Weights of a small mixture-of-experts language model, trained from scratch on English Wikipedia.
Size: 9 layers, width 448.
Training: a variant of Muon for the experts, 523M tokens, 3988 steps.
Below are experts of layer 6 (counted from 0) of a mixture-of-experts language model. Rows are named router (the router's row for the expert) and show model dimensions 280-335. Each number is 200 + 30 x the weight over its row's rms, rounded and kept within 0 to 999.
After each expert's rows: "comes before" lists some tokens at least twice as common just after its tokens as in all text; "raises" lists some tokens whose logits its average output raises strongly, later layers aside. This comes from a sample of Wikipedia text that the model never trained on. Tokens count by the router's weight.

# expert 50
router,236,183,165,214,229,184,188,166,198,189,202,197,235,217,167,203,240,163,179,165,227,134,151,280,242,215,217,209,207,183,194,210,166,195,234,212,220,148,206,194,199,165,185,169,178,157,239,206,189,226,225,211,198,163,198,220
comes before: "-", " the", " a", "ing", " his", "year"
raises: " ", "-", " or", " the", " and", " in"

# expert 13
router,249,151,175,214,224,212,197,172,213,153,210,173,230,222,203,169,222,177,221,148,179,190,238,215,202,184,173,196,249,163,186,188,161,157,196,193,195,157,288,180,244,216,199,205,246,213,198,157,214,203,196,186,220,168,189,237
comes before: " |", ")", "N", ";", "/", " km"
raises: " in", "-", " and", " at", " of", "E"

# expert 10
router,223,194,174,211,183,226,185,237,221,146,207,156,228,191,233,191,215,215,186,132,212,196,203,238,198,207,260,186,203,180,168,175,205,182,261,129,233,176,210,197,223,205,227,174,239,222,187,208,175,194,200,224,211,160,198,225
comes before: " |", "th", " km", " m", " years", ";"
raises: "th", " years", "/", "%", " hours"

# expert 12
router,200,219,256,188,209,210,193,190,232,217,242,179,215,196,184,178,249,235,198,231,221,188,215,214,166,212,181,165,213,175,222,181,188,165,206,183,208,202,217,189,185,145,163,177,231,167,217,177,248,184,253,184,162,143,187,246
comes before: " |", ":", ")", " (", " /", ";"
raises: "ive", "\"", " and", " a"

# expert 61
router,251,180,174,190,184,210,184,178,179,181,216,193,231,153,199,159,175,224,172,193,208,189,183,178,222,212,238,163,238,161,218,229,171,237,204,198,211,157,232,133,225,162,213,222,239,215,188,229,203,193,188,246,202,146,186,192
comes before: "\n", " |", ",", " and", " he", ")"
raises: "\n", " and", " or"

# expert 86
router,269,198,177,222,160,201,163,253,244,143,235,157,224,184,168,183,219,209,205,180,243,221,199,196,162,184,190,181,219,194,205,214,216,221,256,231,183,202,233,191,215,224,188,171,241,171,185,168,194,197,221,180,146,135,215,181
comes before: ",", ".", "'", " States", "S", ")"
raises: "\n", " ", "."

# expert 26
router,225,191,195,175,190,175,132,214,218,154,192,168,288,188,164,213,205,166,219,220,219,178,236,178,207,236,222,214,246,141,227,167,184,213,192,206,243,214,234,159,190,170,219,224,244,203,195,165,191,225,222,211,172,182,168,228
comes before: "-", "|", "\n", "==", "The", "==="
raises: "==", "===", "-", "In", "====", "On"

# expert 5
router,254,226,203,209,209,213,216,173,240,214,200,191,232,230,150,187,235,225,169,162,223,153,192,239,179,245,231,155,220,215,177,171,149,218,239,188,219,167,250,131,221,170,232,170,210,200,198,214,241,209,202,202,202,152,215,224
comes before: "s", ".", ",", " in", " and", " of"
raises: "ing", "s", " "

# expert 19
router,218,214,252,217,230,147,245,193,204,115,196,156,224,185,185,221,176,196,218,189,237,195,197,244,150,172,200,172,226,170,196,164,160,182,221,177,250,167,229,189,198,185,200,165,203,192,179,198,187,207,212,250,157,169,195,183
comes before: ":", "-", "=", ")", " •", " by"
raises: ":", "s", " ", " 45", " 3", " 35"

# expert 92
router,211,204,154,211,198,222,214,185,190,167,219,190,228,179,169,156,204,213,185,156,278,225,217,254,178,165,209,161,246,193,217,180,170,179,208,155,199,166,201,173,233,200,206,205,197,170,199,209,214,217,202,187,219,150,202,199
comes before: " the", " a", " his", " its", " this", " he"
raises: " the", " World", " "

# expert 60
router,197,184,203,198,225,198,213,198,203,173,251,163,211,160,183,224,243,210,162,220,239,212,256,213,165,165,214,169,274,205,235,202,176,194,219,190,223,217,230,190,246,189,259,207,251,158,199,174,229,236,214,172,186,102,195,205
comes before: " the", " a", " in", " been", " on", " by"
raises: " a", " the", " an", " two", " to"

# expert 80
router,230,197,193,191,219,180,170,242,240,185,205,171,278,188,211,163,184,165,201,194,185,200,197,218,206,187,228,144,191,187,210,215,192,154,196,208,229,200,202,149,224,167,171,165,199,238,179,151,218,218,208,216,145,162,187,185
comes before: " of", ".", ",", " and", " in", "s"
raises: " of", " in", ",", " and", ".", " from"

# expert 6
router,238,177,181,157,254,170,202,225,211,206,197,176,257,140,179,155,189,160,197,211,240,184,203,173,213,166,208,160,249,129,172,216,182,143,193,169,217,180,233,192,244,153,222,203,241,136,185,220,186,266,219,165,170,165,186,192
comes before: " the", " a", " his", " to", " its", " that"
raises: " the", " a", " its"

# expert 70
router,192,165,222,216,187,147,217,199,162,194,204,183,237,178,203,172,181,192,237,204,219,183,199,233,172,217,249,138,249,157,194,187,154,167,212,221,187,174,194,154,222,213,223,201,221,188,208,222,235,250,232,219,259,170,179,199
comes before: "\n", " The", "==", "The", " In", " He"
raises: "\n", " In", " The", " It", " This", " However"

# expert 38
router,219,155,171,165,225,126,190,222,230,200,204,165,248,131,181,185,183,162,219,201,187,171,225,212,167,221,256,177,230,131,178,179,205,193,214,173,177,211,264,164,212,179,209,198,168,118,179,196,225,215,262,249,207,132,167,198
comes before: "|", "\n", "-", "==", "The", "==="
raises: "|", "U", "Source", "S", "-", "E"

# expert 33
router,192,222,211,201,201,201,198,232,199,180,269,190,209,157,201,226,205,197,217,178,230,201,219,195,193,206,183,186,222,181,218,189,231,128,191,177,239,234,253,125,240,181,202,177,223,173,222,232,215,189,214,206,178,190,143,177
comes before: "\n", "==", "===", " ==", "The", " ==="
raises: " and", "/", ",", " in", " of", " ("

# expert 1
router,191,224,180,160,186,179,159,228,195,181,192,166,269,193,176,218,197,165,204,161,250,178,195,229,160,217,157,137,267,161,226,162,170,180,181,152,200,171,246,179,199,144,197,206,188,196,189,211,214,251,194,223,187,153,155,219
comes before: "\n", " ", "|", "N", " 0", " —"
raises: " ", "\n", " First", " the"

# expert 84
router,216,139,243,200,224,192,244,217,195,197,172,214,230,177,189,197,210,200,181,218,199,193,231,207,209,229,223,173,226,204,203,208,146,156,192,219,182,139,277,140,192,191,186,151,198,238,203,204,221,208,213,250,168,156,174,208
comes before: " of", ":", "ly", " is", "al", "=="
raises: " of", ",", " in", " and", " but"

# expert 56
router,220,222,229,217,207,183,248,232,210,207,236,144,201,193,195,219,212,244,253,197,261,185,275,207,175,230,175,183,256,201,214,177,229,133,183,175,204,186,186,164,222,195,246,190,187,192,240,214,220,205,222,224,198,228,158,200
comes before: " |", " /", "See", "st", "History", "nd"
raises: "D", "R", "A", " lot"

# expert 62
router,270,171,171,155,239,215,232,215,248,197,207,163,209,177,145,145,193,152,187,183,199,117,202,214,190,186,186,197,258,208,180,207,120,183,195,185,249,185,228,167,254,235,213,165,204,199,237,219,210,208,205,212,175,177,167,217
comes before: " the", " a", " his", " her", " an", " their"
raises: " the", " a", " an", " it", " his"

# expert 7
router,190,166,191,210,235,238,194,229,197,166,245,234,231,150,193,194,194,183,154,131,207,181,233,233,210,241,199,203,237,155,220,210,167,240,215,190,166,161,201,202,245,175,196,156,264,175,183,192,184,215,214,173,215,159,167,161
comes before: " and", ",", " with", " to", " in", " by"
raises: ",", " ", " and", " ("

# expert 58
router,196,172,194,174,182,219,148,216,223,226,201,190,247,163,156,182,194,184,251,219,245,198,243,204,208,168,236,171,246,142,171,190,184,190,187,191,189,226,204,184,204,219,166,165,182,210,231,177,186,243,212,237,219,116,207,226
comes before: " of", ",", ".", " in", " at", " for"
raises: ",", ".", " and", " in", "\n", " of"

# expert 20
router,233,196,153,206,165,147,182,217,227,234,253,176,228,203,169,213,217,198,187,148,197,216,225,227,176,213,201,140,238,169,235,190,163,165,209,240,190,215,264,174,234,176,213,218,172,221,198,162,239,237,221,215,182,188,180,238
comes before: "\n", "-", " The", " He", " In", " It"
raises: "\n", " ", "===", "-", "N", " |"

# expert 22
router,218,178,193,179,211,193,215,248,254,180,207,167,204,175,155,151,203,161,201,197,198,205,216,252,214,183,256,146,190,174,209,141,185,165,214,159,256,160,201,215,214,173,247,206,216,200,226,166,195,212,185,220,194,175,193,224
comes before: " |", "th", " September", " October", " March", " May"
raises: " and", " |", " in", "/", " every", "s"

# expert 40
router,176,193,167,193,207,197,195,231,237,195,217,168,259,142,187,210,243,194,212,169,204,202,256,220,212,173,217,225,196,175,203,142,193,181,202,164,200,158,241,155,235,210,183,210,200,194,210,213,243,207,168,182,168,135,208,198
comes before: " |", "|", ";", "ed", "/", "|---|---|"
raises: "ance", "/", "ure", " |"

# expert 94
router,240,229,163,178,201,220,194,215,208,224,222,158,213,203,168,182,195,190,190,140,188,208,174,183,220,191,215,156,222,186,158,198,177,145,248,195,179,223,217,228,263,166,210,160,229,174,225,209,237,270,240,204,172,180,196,208
comes before: "\n", " The", " He", " In", " It", " This"
raises: "\n", " In", " He", " It", " On", " The"

# expert 43
router,211,238,193,208,193,206,231,168,226,243,254,222,197,160,204,171,183,215,178,185,217,204,221,219,210,235,209,158,272,154,192,210,198,208,229,159,250,141,220,195,182,128,219,193,257,214,183,152,205,217,198,214,196,196,195,196
comes before: " |", ":", ")", "·", "==", " also"
raises: " ", ",", " in", " and", " the", " a"

# expert 27
router,198,189,237,230,209,212,241,189,204,158,222,144,202,144,185,180,224,198,226,165,171,170,205,164,201,204,221,149,208,180,223,246,209,152,260,172,191,175,225,216,215,144,179,188,231,188,182,154,236,208,235,187,221,154,192,233
comes before: " |", " 0", " ", " 1", " 2", " 3"
raises: " ", " \"", " 1"

# expert 72
router,212,182,187,169,205,212,171,187,206,190,217,148,201,192,213,182,185,225,197,145,200,214,227,183,161,179,226,134,214,151,147,183,210,174,220,158,194,216,257,177,236,176,228,180,185,159,228,192,238,198,184,200,174,195,151,204
comes before: "\n", "|", " 0", ")", " UTC", " 1"
raises: " ", "\n", ".", " and", ","

# expert 35
router,193,187,231,161,172,202,215,175,182,178,167,185,280,183,168,224,225,166,194,190,258,150,262,221,168,225,196,179,235,198,195,177,180,168,253,176,198,193,219,201,216,205,193,165,218,195,222,189,179,210,210,156,181,163,195,183
comes before: " to", " the", " by", " in", " a", " with"
raises: " to", " the", " a", " his", " her", " also"

# expert 88
router,262,127,188,213,219,128,204,205,206,138,227,176,269,214,199,178,213,221,225,156,168,219,258,200,193,167,223,155,220,200,194,206,154,201,242,225,224,190,188,149,241,193,190,182,211,238,162,175,216,259,192,208,200,193,206,195
comes before: ",", ".", " of", "==", " in", " century"
raises: " and", "\n", ",", " to", ".", " ("